config.yaml
hidden_size: 192
d_shared_expert: 64
init_std_router: 0.00898
num_attention_heads: 2
rope_fraction: 1.0
init_std_up: 0.0283
beta2: 0.99
weight_decay: 0.0
warmup_steps: 124
dataset: "wikipedia_en"
Below are experts of layer 6 (counted from 0) of a mixture-of-experts language model. Rows are named router (the router's row for the expert), gate (a neuron's input weights, with its number), up (a neuron's input weights, with its number), down (a neuron's output weights, with its number) and show model dimensions 0-191. Each number is 128 + 32 x the weight over its row's rms, rounded and kept within 0 to 255. Numbers have three digits each.
Before each expert's rows: a language model's description of what the expert responds to; "gets" lists some tokens that make up at least twice as much of what it gets as of all text. This comes from a sample of Wikipedia text that the model never trained on. Tokens count by the router's weight.

# expert 18
It responds to: Subordinating words and clause openers in running prose, such as whether, if, although, because, either, being, without.
gets: " is", " that", " be", " are", " was", " were"
router:119152120145108076089140150107141089120113128206125099161114130125134082167133169102154146092137100124145126107182071179087124125167158070138095153153136097109084140100177154083105181158120114200163142103159160167134099105113114114134094077064097167105115103166082079173150118113096170096130067146177143114132103070155090130155108095108063107120175100140098172110186080115140117151213073090109091121095112092125177091103099119135124092108187124111119169148127173107112130097084097185159129116117139070129161158148131168118096183138110134090165087176165109107099119139127073168
gate2:119145118162088131102121114147156123119138041113132115123133144156078085104156120151173142170146128145130110099163134140094121172112252181163109102110132138099092132126216140127151134083112104137100163138126094178159079117154101167136101093137122111119108151118085115051139161150097157133155133117177209131077130090207142128125192142048184131106096124149141162136139120118131130146203083130094141122137082103168129074086174108116117116110135167146106108098089143130157132125129107166199200123117132089133161208084108106104090150129098086100134098140123118152097145161156099174
up2:164117118122167119141192155103154069095111166111137151154126156114203116182155146123139116109159090086173091124215151145058161164102114060127133113163099165119141109053139134150137071124126136088125142118170109104094084076116080065088101118137063147107049142157110142124120119135174127010123105185169194121112143154129102152163146131144146142106096083177094105123133160130137149117105132089124098144147109162144162167089176141161192171125091162129148146100115095131101144071121112111142161107090125175127107133103146155104109079141133144115135126131074107124069126181093156129
down2:173124132158078089111099127179146140117098088138117094180134132086194141117185087140153102167132132115092125085173153107155129127093129114136136110089172115093110099145127208074142212176126157112168121110152092153075067170091099138158135101111157238092150096144172129085182139126134053170095122135185171142131126165194160103141133150175120150125148118079157096131128130155140084116115127183090124109138137116146075150109137165102110118101193137209187094112170120136087130086118115124120112092084109099177120094099142154145135136119098100068130162103152094101088125098128123147

# expert 6
It responds to: Digits inside ages, death years, heights and vote counts in infoboxes and tables, e.g. (age 36), died 1978, 6 ft 6 in.
gets: "\n", ";", " 3", " 6", " (0)", " (aged"
router:097163110131140118073155190093164131196085068103135138217129097120139131171122160114161145089131085133165162094135093153096153126143172119157112139173075101083105184130174181098127153185145039179122158118133188152151112098109130104151119130141110172077122071177106074124142127082146164126161074127165135092104098095137086104121100068114100108109156104158132181129210099105087094154140109087097103148094131133183132103096069114156136076132145132093082160172136175092088152128104103200139156117119133127165126138154113166083114158104096085137142070131136113108111125146137126134
gate0:150092124131091132129127125122164122110161156114144153135133099157120140195153163084135148152238135087152099120058208120165124163134124151077182085060148136106099148114105105177125160103113139094127103091111071123152108117114113096160106152118125137177117092124132119121115148088103118117162118178161175120137128156181125174184116079124074118145102122142106138147154122186171086152125132131186149230153089144107116130149129156150124105084191159137090145068143104007116164156097054137121172108147089126176179118108098114123131092106127104092114136145136140102097126183121120165
up0:099125115098153136164117113051131129195136181148112100121144207153113127111122148110170142100123086106195129116132183052215152098123158165060140161086145059047126147092097143152117111156155074107106148167117112115115159111061147067119129143163159047094137130107120142168127168105139121107167157111112083128166115126088106128124091110123118163119171096117123136113100165138091108147111164062148103105128080150123098169158169113149173091114114098169125128057129192091194122108122161144121093132150163144151111113110179111108164104152127063088106118127148126145150091160079163100
down0:162170082178195121170112077144099148110085138116097132106140122078064127112106163147127095160131182164100134134081125106185146117114072105066137130091176126179115177128105137107113172143155140117132141178165124142116179142142111141184102103111078157106137142099106112152163129125150119187184124107132130106103190194123127115145145118178139157122096181144141134114098129129058142202093104130117137068166160120121076081118186161083031082118125129175127117090107116098116139129140189159153142119173134151143115118133162062096161158124069161140153123162169076171078143135075104113

# expert 17
It responds to: Numerals in dates, scores, measurements, ISBNs and tables, such as 7, 2-1, 3.5, plus sentence-opening As and According.
gets: " as", " 2", " 3", " 1", " 4", " 8"
router:098142097109078100085174162088174098168107124122171092174105103151117107175147154065157159102143115136134147122145099177107171166146171090131081142156084095138091161078183201127129139157118074166194169109129159186107132154130121122167068091108129165098113058154090110185147102130125171132181092129133116138119086126133116086155094116105109116137152113135118171158190063124077101154141114110099111179109100115157164105060094111152127105122122132078073150154116162136130114089073121158142159115123107070162166168156117170086125164084082116112152077164129114081129138173107063105
gate0:146110103112127011144157151077228134115094134164114076108123116099116156142136125093141115120150120127113216097147110138126157180073171084147064122147090140119097108084168126118190148112122143150196171109104127095080170119112136070136132163099117131126132085152075129131136102050121136174142126113164134153099118137119085135147114131165112126133166130159135176110127116104063145126095068115092119185136079072141137099188124121171119153135130135139140151122099090131139090089160082178109180132126073124057149097147146141106192130153056135118110151097121080118160136104123060121
up0:099165150148132220099079148150067121115134110074106132124147171149146051077042140157110143096105115114120088172064152120092109104184079142160127129095126175097108135176145104121072105159114101126087091148151100130137099135145126154141100123173107135130113185085172109161130083181104139082100108105084091091160099099104150061089113111086112148088137120129126085142167138181173141109160182146142137095106117172067117191087142149030152138109165120146080142164148184113151157127081123080130147142141188175149114132103132109083079130137152158125162124088112125116106122159134152109
down0:098147114114125159106145111134130076147122139143104113141091146126122147092137122131065204126104098126164133095081138067153164132122195185140143118077159192121105122117168127126056129163129119121121128113152121199064081067106117104174090149142078126163125101146127105095109227179131136126116179123151113094077128039127093129120099109127100088070148119170089099089161124119180164115174125111118154127123180128169125148096079169090099195128192168130111142131071176115113128138120117146090096153140116156131135133056152104084188113154125097112124106145107190091118073135107106084

# expert 42
It responds to: Line breaks ending infobox fields, list items and section headings, plus was or is after a sentence's subject.
gets: "\n", " was", " is", " were", "===", " ==="
router:087148113177095113102149142116172102145132087154157075156108132164183120175145182086152174066127086107148158132155143164090172126142150082167118212152078094080102171101162157111168168179128104140180132103147142171154107130100115087157119104128120153089107090154096088133154131089127159127163092141143112131107094082144123083124084073065107072105151093179139169144152116080083089136137093091104087129081133120161157116088062103170131105131142149096125177185131189081119155108096088142149156100097133076169148158144110161083129154097111089083166098140135097065108088166123110147
gate0:112170146134100132093118144129090151106085103208121163136092090218062118148124137081184160108118165107127176108141163107166116141099117116255084161135125092158097148114160160162155131171134077136093150158144074156127130128120094137115133089121070143071142150117073170161149082104132088082147162121132170099142130077113116140151110132165168115108145151095097116091128143148162116121180128114108035099130133120144124120117108106140119103172173106150116115157111142128142149105099120092098000080139088107145159138160148142085132165072109173148097133117135133129096097142079148140
up0:081120113133131081111150109075133131135150123080136128168151103079149103120163088144113171182142118106162074093101093140107097135118185187081126100131123100081097137116158159060110130120154114142158156081142130129146113118111134163156090113098105147116103089125106080145154125205095197147164113148137119087177089164053104131159107065182099125120109046163105171170168092065112101106129102105096139156151097120087152122124138131048176113092160180106082092154112127135102084179122071180097136130145107125177122187167092175140074106131121120105146100181144104070131126091154130152
down0:124070146098047076110089116149162122143114094132123187146081156069127176077094139122114077108132117137162207144122085082095153068103095133104179169194149159116110154123135112060123092127143151130091113134164141156184118140117120077130140111118139067162079106121128077146113086174135127128183080149109144112092091127114145099128102129145132122145153194189147129096109170153096130128119176155152143145102119120148176103144191130170106153117126133124116155157122148122152094101123128164144144137132177134128155144187116047188154153075135132105079026132068086134137120191092104133

# expert 63
It responds to: Main verbs after a subject or to, often reporting or giving, such as found, praising, gave, wrote, make.
gets: " with", " that", " for", " of", "ing", " to"
router:088129096165094105116198143102126097136092093155151097142121113153155086195170145077145138086143120075187152083154121199110159159182183075160061180144099092098130153088185148113157161143164076160143157092202145146133110060102106142151079110123111134126099105158118096144161116120091152108151057176143179082093081084122113104148123091093122090120140109169113146164172079103097104117172125083069125126114086107158164101095110095126128087088158118129098134153101136093140148137099067135151152103102082106163174142177136154107112141075094098100139094146152106088109113161116094129
gate0:134181063187140064090147092051210104155048109179176112176147090141155139172128116117125152106133164123123163159109128137100140080105183103109152198128201114120132153091158146103125075091091111107150181101149135130133063085117112098153117111074151165073136129137093106132130133119113105106099156125133149093090139178096074100157112101073117132169189067111077114129129118133123113103165127150087138154141144124185171138142140097198135183097112139165115104122138110133109184121132092108147132107129159108102142135056109125153118138110182159213155131119120128100101191160132159137
up0:106109182163073122135126096110098110072113117138237117140162125110053160146129135101051124124099115097057118161131151136123129150151111148127163136064112145132121142069144135118124071106154150060115096151115138095120038092165135134107126138131148124150130135105146131111145196106076095125167106110126141160080108182099128092132116182119155129137151184182131110178124082144129126129135142180133119108080128125145113228101105104151080107171097082160129128118093133073171095151124154096066124114100162156115066106058141113135150094139104120169149126066194126144154185154104137110
down0:129125092131090147142163124079078126155083120223130116176075061151124088151110083149136168100116133158121161142133120128152050161093161142092075123118150070117100105141177130135126137139121083184185107130081113126121121117148148102086162102129184101206170138076081165147129090149153111103134192074112102180170094111083149128108105117118068105114168117112097115171076105181109095129147110152136146125085109107154124139168127108128178177122103106073089106113151110167096153126117133124146110107130194171092157166094161150098106123146173080100111122081099124164061058149138170128

# expert 51
It responds to: Hyphens and check digits in ISBN and CAS numbers, coordinate degree signs, math markup, and odd byte pieces, such as °N.
gets: " |", ":", "}", " (", " for", " /"
router:067137091132087126086205167077162107167100091131136095146136120142145115171136151117152162084169094085153195121133104137121162126136139091127063152137088110082128146072156189133145154179122086143167157108155166141111150111095125112161112095120099150107134069131106082178159148104100156107182102131108116109066082071102103101123123043127082117099184100154075157151190092117115074107137126102070128173104127072141169108096108092132143110124128114077079159161126191111108127089131108150167175108081110099148189128170141131078152153107113088123183081126109125142087120156095099097
gate0:088164111121117082114132190095109109118170139114128032153100153175136059093115129090122170185137100156086169116095117110125105109133121143141099128144139097080139134157111110098149118118133141102111190141133091154088108091097173082194093099091183098110110188102103152189107137122054137088143110097109172131071160148072116108163184146140037087070154077095041161218165123121085158113142128089167132121131141108099139162086124111131132115129099143105077130114142135141108086162144126122130114067079115104097141120170109154115093124167127077113116128119160096187143121145123122149
up0:208136127117132164137134078127136173068177111164192189114138121111139107124172102146138055075118125065182102126135138109129101152090130111107105116142102122073123130087156148161080120117138086103162100108150182135166133119156084171056181201176078169114143104161160117133120125163163099115110133112125108137164135101145159180091115098128178162201145115123200140100122142130171112118132163086136150191115099122135132107169147166133081167114154128075148100108115157089169145121115137114126157156227146205137081135092111099159156135112097137125137122082079149093066111124149171137
down0:113191078094126160135114132139156110126130117048179150156191136158128101169138147126178108084076109134145114148161132153103115168126129099150118064112076126084190131104166161127154114140130094109141114158150118152130124120184094193111164203130092093094168129099151096098149131163122162120072115156159090113155144093085110122143125180138146150105146094146187124087116123179129131162158169136088120133121148147089105190142086130161138157120208122135115102224127106139073195110103151067128168104119126128121132155125198149104164110194082176114137067130083154094087121135191117155

# expert 21
It responds to: Numeric tokens in stat tables, like decimal percentages, signed differences and tennis scores, such as .409, +0, 6–4.
gets: " ", " 0", " 1", " 3", " 4", " 5"
router:097134140139124081102138147105146113213133100132107100140134102121152074126121141122172127116163102105162114133163110146119146154180158103149087125128103078101101150092172221106169169140123064209147186093127146157130127120108102124189082079097104130116143093135113092164163161097099143106139076117164115099125088066151111106147102108107100104111127103137101193139160060105130116161151102082048105137115112102153138063063140110131134061099159132113112155136124176137125159110081106158169138146091119104123191153177088156079117157103065122107151033142150091102100133135091075125
gate1:119170129148140100074109121165130135134057159104123093120107124166159042144155139135116133128108111114123167123148084106116110183154102129117161128122123110111139112127146127126113137125126132161154184103157137127115073116092130086164049088131132199124137118162133129145120203113109103104128122144086174063084140132176124177169139127165155123141183152154090096131111147137157134172136039075002102167129107147111084145111165141162130158115121081084119143163097179127040155154121101142076196152091122115129139158127127074091158128124098173091084072192129103120133099119088082127
up1:122095133152092161162151134095156120132176063141145152134138130100104169153128113114103129089144119147108125153079116146147164079081146130141085147105120151136065131112066121137131098127143121090094047126095162123167199141152094133121137135095115050131136129085120158130108092151153150163131141134170106175130129109058136060076096108118102112113090128117163138146144128131084082108113205212244103085123133119129139151163067116123158101135183154172127155098174085153195114112127125156151114114104146153123104069130122175112119120147156053141183199115114164146114105187165175134
down1:182106095140110133130141136099171099114107194132109093151117130128145123108170091150107105037111030196112115106173091136139119165171172104164126167125099130154124168107163157136166166138188157129186136113115171141176137155145149191135143145093160164160137113120170175167143115140090124167154141043132146114169121124128112149143108113067111111137095121116115096131148046142077161075082168106190119127136158131169121132125142115131155137135137168131136102113102199082114125150103121173155145112172069127136053161107061176085102136143075075146129108139155154087110165185121095146

# expert 61
It responds to: Mostly to, for and with linking a verb or noun to its object or infinitive, e.g. passion for, kind to, to join.
gets: " to", " for", " with", " at", " by", " from"
router:110134110174052088114184154105169119156084142118129097174097083152122104170152138100172192097160112098163148088126096168117137162160164108156108161136086112111111167108162169095144163126138084195154153119187169153152103105115103092167089100106089141105114071149115116144157121123147160118168077174154165078107070088127121087164141094107098126086144092166122173144162132089077083102132092100077133164116123081118156080083095101150172079123169134103141135134116145084109147115104119183165133096095100072157188172160100179087112151072100098100155101146158101079081083135106109138
gate1:140153124156133140103143138124083101126155164164076102164158124133150130152148176141093114101114134093114129081132165157113216124169153129148133127156150099129137146093092107123102125069147130143128187144095189099144095119061064119171160128110132121125089093044104059184185150128083197101154110149123121075124138134140164082172089077136130104127121137149068149101168144132152126191148146114140114085137169137118132143137104087153156083134137105121117125134055149147149210111134106110146124117138207103145101087186098175112158112157043109048104127179107143123153090125060141116
up1:181157074157159158112131167099141143126158111112151124200124081186143163143147127138221129116111090078131158108128172139081102189155110137197136133150047163106118114181173113106174161197063144095148080135127135129153058065098117119104142126170061142123092141102120152139139143147110135141139127089205120149146126117161131164134132119121129154099131087123155110187146152088101133192103104097056095138136130162112140104132109076109167102146076108061139131189140144108109133165141116124150137127073104130169120129128158187088153169109169105173105102129116082093094096104089108174
down1:113156185131132099205087123079111108084125161106163144093128129113120113081168152144150108187083101053075103093156138122143106157109118144146176124081059178160113118101155139137160141170148130166114187133161172146119134138160138148116153124081085116141127118141107078130180148102114082171170088096118147160137140203166145217146063180143155107159159106171159152083216165099124181108145180080117168104170108116171103126108172192129102125127180084144135126141151157090104153170133137199162139145085136119131121163131126123129158153114105127169118147104126073089121117115114084112

# expert 28
It responds to: Prepositions and verb stems linking an action or role to its object in biographies, such as Fellow of, supported by, join.
gets: " of", " to", " by", " with", " for", " in"
router:114144081132081104099189176104185103170105117140133108182123072165127098182136169120162174051158117081161156101158127163105152125148176107170069153125109095094120159119175144061153162132151110158126148097176144174146120086094116087137065114142098141106099076168101091145125089142135153130157086171148139089115076080156140072154084081072083080116142067168089176187162097103111079124147126104067125128106098119137187113091090081157142132102165164098123136163103153130103138110107100103161158115110104120137145136163115197115081121099108116079141095162141127098085097127123097140
gate1:127123141153062097122118127091154106107095116180157086098127245117102196146119140160128087125138134147174132059196094089094057122093169100082089188169143143115095109112085151123087146133121133131139152115141128164127169129159055139135116081104059108090130097159148102134118108139123153067198094098181072078072162155128149101127148143127128139121150122097146061107120125136052163079150107153142105112100156121136118186173130108142149108089140162101138149130073110107123149112116186077092147116150137160119133119089126143136106207161137144125131113114117108136095083176090098080
up1:131129145082122109100153136096171136116151096087107104046124187097065134116171104132130119192150154103135111159136098113090111098106110077142153156114117138119104137162088096144038074086164164158104104144173130169165131192236167099195170131108144115040126129146142110088071129145162142110173104170139103104145112183160163121124128079105155120133149137194126131100091139124111148099129147142112121136099144105135108082121146155152141166105151089133160151137130091090191090145135165100112138106098115159169133123124144101188102092150168163157122123089108138082220073177132093142
down1:159126141095146119118147114172144136169150152138164174116132157091138152091157097140139136135134127211141120137087082088192053155147083147101115130178147150157129104122093102155121129067066149132114130113092092174136185198100087043148102112082112110126139120143158171138152118183145122136208157119170130075148189172108067141146131128144096158127091111111147135163106121115150160119124066111157143098150178145082102095112135089211116094114139162112201079094149155108116114173101156124115095116170160163098076161101179118149074112175183097113106165139093133110109132132183141150

# expert 57
It responds to: Line breaks following sentence-final periods or section headings in prose, plus some sentence-ending periods, such as century., city.
gets: "\n", ".", "==", "===", "s.", "\"."
router:112138098159077104092169148122130066153093130134133087126098112148137098192183147115172145055166094090125139096164114140147160169142121103186109168163124119125115147114161183108157138143172092119191161107146169156175112119086101120189111113086132160127110082152118139125176135077081191118148117125143167124082096105202110101186122086105121111096150105177131176152127105099103106141148090135114098155072121099160200078094107111171164087097154163092128150152108182111112130093097088184155184108109076103148147141179104134111118161064099112109160093180180129098103120149093100173
gate0:153202119095111081140118123090137145107168108117128096138075146141146071135149198063134168132175202131119194111137146146107072156123136154138142132144083109126147106132164096094127150167148151130052147059060174202133139147114140096067206090135117084132129138207090086150132109107067100116131102133140117106130100141136152132095086112152204149156111111103100177100132136117164094116120117115164199145185093085106146099164121143136100165109151096110100156129075115107096123190120144127121103107157111100166118161130123156082146127095111097100193121140114073078107097179124127090
up0:176164150099177107182137114126109118083192128139118098085082147141181114111121122128145098140087181141198142094123167089161146139094120142121175142096137148151187088151125153087098111136127146091128182144088168109073108145179173145104172129131132104137141101140113092100042151099087147142094159110133152130120145206161164091118095145158200166165096146112151180121100163190118152161129134136188114104120058158065094152189104170140117193150118100063133137082120091162141065142148185111148121151171106154092119116138099137137144065140129053126146170123141094158147129115105120126
down0:132165137145098115142106117126086137117146098069175139159127141140168114104140102159168139129142123093164138091140149072241160155099184122123218153167097141127090162134166097129117162196141119098053152091160159185108129122164069150164171119099119115158110107114145098056100049068154115093131106145151085118092165155139113125146064081177149112171165128137146132098124133108182080157151049116142110113121115086059109132152121162178109156163108111137086187164106183132114112095152138108097123135083125116142156122140172133114129145126165106115157146082150158119080133078109124087

# expert 3
It responds to: Commas attached to the ends of words, mostly place or personal names in tables and citations, such as Clemson, Bern, Pueblo.
gets: ",", "s,", "a,", "e,", "),", "er,"
router:068196123151114136076150135117136122201120118148167109154130079128197123136142124119167168123141126140145180120137116149090132139169135059144095161098091099108085158104122178114145147157132066166131136058124163177156090085118119105208084105117088132109096102145104109162148145074128166099145104150154159117108114103159075102143094079110067063089176107178089147134155089105132114124149116114087112160104102083186136115097122112150169099074151155072078179158070161101096169095097140192164148131103136120139149141143108168080123169126115118105162090144129128095088072161097071121
gate0:173126083091127122127159147100159126169148077142127160140129144192111106115113198130117084090096113110180171089080159114173149113129174145124085124176107103097084128127119167094135169140122131112102138050043101142173097134098110138148129148108124096091141115167093113137163122177109171149096102151099102104112130140137125161131063130140087186131106099165105177078121149086102104180100113113072136101163162117093148092184042126144159057150167153106112142189075150089052098161145095163117136147128158105158124130123170077144096168118104088072154121142163167104132068145130179127
up0:099098082161174095142046163112067115092087167114144112128110063116129132142124121141150152141177106151109098148133146157095159160191114137079104140097114087080066125096202127109160106113144103118112075119116141062185170063140147136116109133133142200141155132118182122129118201126165118164150146125115096169127114120055119087104133097122130085083122151087165163166148110105110150135098099129104110150164134094124150128144134111133143106117121108209060184109148137149172148105135095128143112073126136124087151163137124230130150149131157180140188139114140146167208182168167143131
down0:068135142193123090148137140137143113051160135122167127108138131169066147084109143107150135081133102118110198118115174142143156074162094128134129151166146164140113163099151096155141119118125067117114103132122136098146124109152128132135140175112183100116084099144130089175138094083157136170168114147070099094077141116090087115133107117094132114158106152134128161103104128041205135186168116120163078082149140130142176083099184087203106170098130134110164158102039096128157152105101120128155074116164116145082123113146147170134092107111107147127235152096182088092168158153111114149

# expert 59
It responds to: Adverbs and connectives of time or addition, such as also, then, later, which, before, including fixed phrases like see also, as well.
gets: " which", " also", " then", " before", " later", " after"
router:095143113140114091090142147103173073152097120182132089183095117122136092118148131124145159109186103106177155129184099141094137159136146075134104134150079075078098186067159130070163115171196097153186133126170138164149120119120098121149092120110092173119076050135110118161162171115105194102164073143155153132116121102127088135137121083106085106086146121163108158129194066104104095131144098120073115120107105115164172107110116104163193067108189140108091184133102157075082156067108099168147148105092090100135131131159102153108096191100108118105133086152141117096115107138125111164
gate0:168162119160141119165159116132176080112077102092097079095085106103067115152125141100158080190147125122092107133185124187132175074165131063095103138134115130130124126032122096125187109088145138120081132150164141076043176141106058093159138133042152136117133146119139159142123110132109176088130186181143177053142159100128129128160118173157133152134092084168097070097122131176092124140097120093134193125111126141152141136125133171144084109134104088102161125140107081115162111165181156128103125141074126072127121131125147133075108090126118116105105135141133115098101194082100099108
up0:159137132124123093119151170069101132157142128186120108185134089152078108163112106129115068080137118142084156118137157127142115179067102189154101147153186100199161106185144174063117161106177111120188097114075144134128122163037178152112163131155096125101150116145119160118078078105175139130048115125128102166165109141102128139160076131141093175127125172147195112128087081103149142110136087146134118114091157148109093101118073104085085098180169110118109148089146119147072075100151158093175182134122142164123145107169124123147168069095142160079147119111194145120134135105131128133
down0:120124102115120145118095121153154128101179107144121151086103040153080118193129113100149129099109130095142135086127118143178073061119103181159134106128114091157159116202116177130123095127104094195166145113115172148123089051095185109135066110138126168097123107170075154178085087161118128140156191131121126118140123106106130114154106120114042085148180129113156128121101112128120122093115074113106173107090167125124093116086145104082064093124075083121091084104139124119126164096192090077104144154173159107128132156103149095114134118119052151116138125148098138231134103128110115076

# expert 39
It responds to: First tokens of lines after headings or titles, often name starts, The, list dashes, and taxon fields like Genus:.
gets: "-", "The", "A", " The", "=", " name:"
router:099132093130068109049174128089148103158094091135136111154094069128157101163142128094135138085159106101122153087166084182079177151146186066170124137155137114135098160078164154077123119170130090161155144109160137165118100100129114097194090078114136202117142085161088145152159119134123189081147123178119116133087131077169112083164105092085065056113189106166097158114168083122126090098148134122092129140056087094160137073109094090153153109109137134087101156165120158151095148122099111140134153111119120072180137144156096199109090138120117121114160070156146120101134124147119101134
gate0:166129064164120152092165102113110149109161085102120160214148141085131118213129170124104133088103111065105184121131090104048125101176133079133113169107143114090085147141169174140147156163143071100104078074061132181165131156118127110147126100189144129159156158065142084154160190119152097137121082134137116098101097107177107090108099058105157143150122147127148131127152141068088122186119108098111146101130126083134138160068176103165151133118151124117115144163096142126141126166068154137089134132119127058133141189081104139097155165093121123154174103138116068085133165150132111099
up0:175143088103053130067120130109114156057136066145134128114128077082143117123124131103111108073144180091195160146124142124183107122135117139157114129149136146119106140168117122135126149047114100088134166147122122109153107104142151145172230141152122087086103171132142095204110104158112131094182099132129120118123162141216138104092067094145168150179117139114110089106120144105082025206165121135201093151144121126107168135153104107122133136095154115118092113130082122121158091136123079144135174152171084149129084145169173162123154160155132144104071120122140136132189109162162162161
down0:123123122163151160062150145138094164133106080178067111173132117139103110139060145141116129095138101106121167132132063203095104140134150117167112144143130118126085129081111115063107098157148091139136187127159180106127108106055114169165095121155052194068152108110126107155115128124114247138114101171109136168149065087184094103149091118084133076155138142200100127087145110183152111106147128119163160131101092117115123126142090139081158158145175130115137111110154117174136139162059100140078123145211125133120143146145114154116087087122098125125137105058125138088137137135083099119

# expert 0
It responds to: The word by after credits, reviews and causes, table pipe separators, and infobox field labels like Starring:, Spouse:, Label:.
gets: " by", " |", "|", " by:", " the", "="
router:105141122133073116064183141131123105165099122114163120146109076146128122158141149109177167087167042095195132116190120180146140154133161089141111141134124085092116145095153157102140161148126101175124142103162148161123125077134126092172077114116109147101109098169128070135131117106128185104167073134149139115083097096170134066153113092092096099084175091126081168163159114100114084092166098101067125178087085061153190126117104080158178097096160142078111142153102174078083144110111110133160133100127110099161157150155092177126089166094126108112176099157129132123059122156123084175
gate0:125160149143134151068079144147094140077155144129102197168099134156112127108053136166146101105166130125179120130167119200172078142144120154148129127074146140070127149094122143069103170141103122132149076108138128139147084067137071135181129142144119086055154137133130082079125133116131111117119154116127121079079111061199125089084114150165102140111136106115087113151147117147135110160215135114115069099102153126142190117108078103126111134096099102116107099183112170094099062139165131155131133154129108142107127125101113130090131174168085095093010109171153188151101117128148096158
up0:109114125118082178160117184145171115093111112127117114154148093056158143145168100123129120165129123122125103063061183112148197131142093134145142106109121154142068112099156119117109090145157142132129096114163054087147086185118134136137088119123125132132095115186155156143140194089077127204162119133123113126086100182111119169082154086082110093145117108142089111109059057136147129161159110111174112140188086178165152105104209093122046186105142128136134116112166119149152144144096063180123171089156076119091104102115098110113133162132157190109129102077170121107158149143112117112
down0:138092122132164141139104074088144170097119128133143081098145107110140142112102117077123132093062149093048139125120175149103112130158186182141129161110095131108148115147071140111114124184181116158151139159113191114122124107075140099100175104109125106070073143065148133113171103190166071145112166139168096149136069051152083183091074146121089150131122182090156172131146151147149159149134103081123085124153127103144151132137086088093184171130173183081134133120152144115122132166063160119066135170097117090123175155125085128160121134114115114184133047102098119070125123141170149143

# expert 1
It responds to: Prepositions of place, time and extent such as in, within, at, over, during, plus field labels like Location: and Country:.
gets: " in", " of", " at", "In", " over", " In"
router:114121107176097067095151166104140111171088113139149113162099094154129097165149159103165143112149086077135123085150118186083131134153146103171090142150077084061085145108166191085143145146182106146125148086158167155187103111129119122139095101103123145109127079134108084145185132128062168089181099157172180106110102092157120078154100079128089107089176127174078189144158117065125106116123116120083136163108122093158129112099131097120153107099169177119109148153089176125115145065124123127140152105066095106155161167142086181081090126067087101091110086146107071105117109132105072135
gate1:139164125137088149150131123094152064188127188106138119096139123061137127150118112155099135085111092136145159055125086142125137204180128149085137117148098132115124113160210172094120143174147144169176105122114122154161114119070124136164093130117161119102102094208100123055139157126162131132110183099080130060152146128115129146137112143130122121119092108162134129110110041139154117141172182098140063107130097151158166162197137108127107081072119176132185144128140157087211132190146175076112136139071157128176157111102103110099095078164163115112140123123153138184171150121150108117
up1:126101153140160132088127113153081141140151071151078143141130099192035092159175130074130124146140164109093107197157177129162161084113134104130125163107138133134113157105081090161125075072137113122135157156158126165067104137175139175121146131106123124134149186067193109187109105140135122129084072108134128191128100117143156112055137105144111139108092163139141160097129155100102155134133119175137130153162122146107105123086167115124069151169148097157050125108138125125104092102064106200147163158148111192079105138159121142126062189098113138135140116167140128079067078131111071172
down1:126139146103147160099170118144136141120079117203100146115100151191162129150150145133149079132139071101153151150087168138136146151150147056105171124127206163092114163102131105148111185168163139126168135141141078178145091111185116073131173169102132133210140171151144133100129139111157155099070121155107116089071138142122145127103092076143138059098127152148124144191123096131035128105068092180120126132156102194065077146118125102105065149112120168107176163162114115163144081112107130116064164113165101105151094131133120114138141144080106155136117170142186100133183119101132178159

# expert 40
It responds to: Closing parentheses and percent or unit tokens in census and geography statistics, such as "(0.1%)", " mi)", "28.6%".
gets: ")", "\"", "1)", "2)", "3)", "s)"
router:107135156141121061089171167095184087150114118163156072156155110156172092124172153082153130112172111109145141055155099124137158122179180121151098146154111085115103159081177163128172164172178080204218146111125164124117118104121113127133094052084116135084118080145105094180128121099080181114168105166151150132107091117146064101194104126128125116101121126121108203141144114105122121179150124098088137165050112108174115103097125060157136113126175138106124178144090156105096148107090122138104158101109092118122138152158102137144135174070111110105143077142132100104117138132116061139
gate0:118132120144070022151150141137110118080099120061137123126160147099101092131123170096099118166147062113149109116131109110124133197078213113115129124131136116112184127052120155135124072112147184093148140100155138142134174136159133118114112108105142179127068047107122093153089097143114183126166063127116106119133155148146093124146134082120108121080185172143158181174149103103127097095092085094103133171095099104128086174126119115198178096126173155213073125097159128116135102157101146123162165127160114105104153142128095115071140147126128108144107109152121122088136138134129051202
up0:101167085095163116141100146115157130156107120101135118134099126193084140136074110189206140130130165077134128157117144118135143094104141128113100109118103161129105119124169099143116159165127096155106097150067126112149089155123159139080139097091100105134180156172139095173101160089193118143165130102110037094126149073072152154103133138156129177098124087058096144063136099116133140136098188094123136121187146118101166095106135189061134177153103066140114136215117128115068107195149126150090100126122052061080146171166116094123098168097103154128126133097136129153153147108147115093
down0:121108127156147098160134074175080169163172131052111109142097107105154077201155135159106181086139088106133096079076118127154100100078160087072135207133126046096117160106089147125154118167166101175133154128147144152170092141193201128152208080143154119133147088110095104136153096147153128128108108118117135129082125155129142072133137156120141143120147117121126141133169195134085079121089116079154145142135098136130149094085101066137107159106131150147155126100173121099148090151155108130121193131102116080150157115094046112114096135180105144163142069116157124154129068182115114088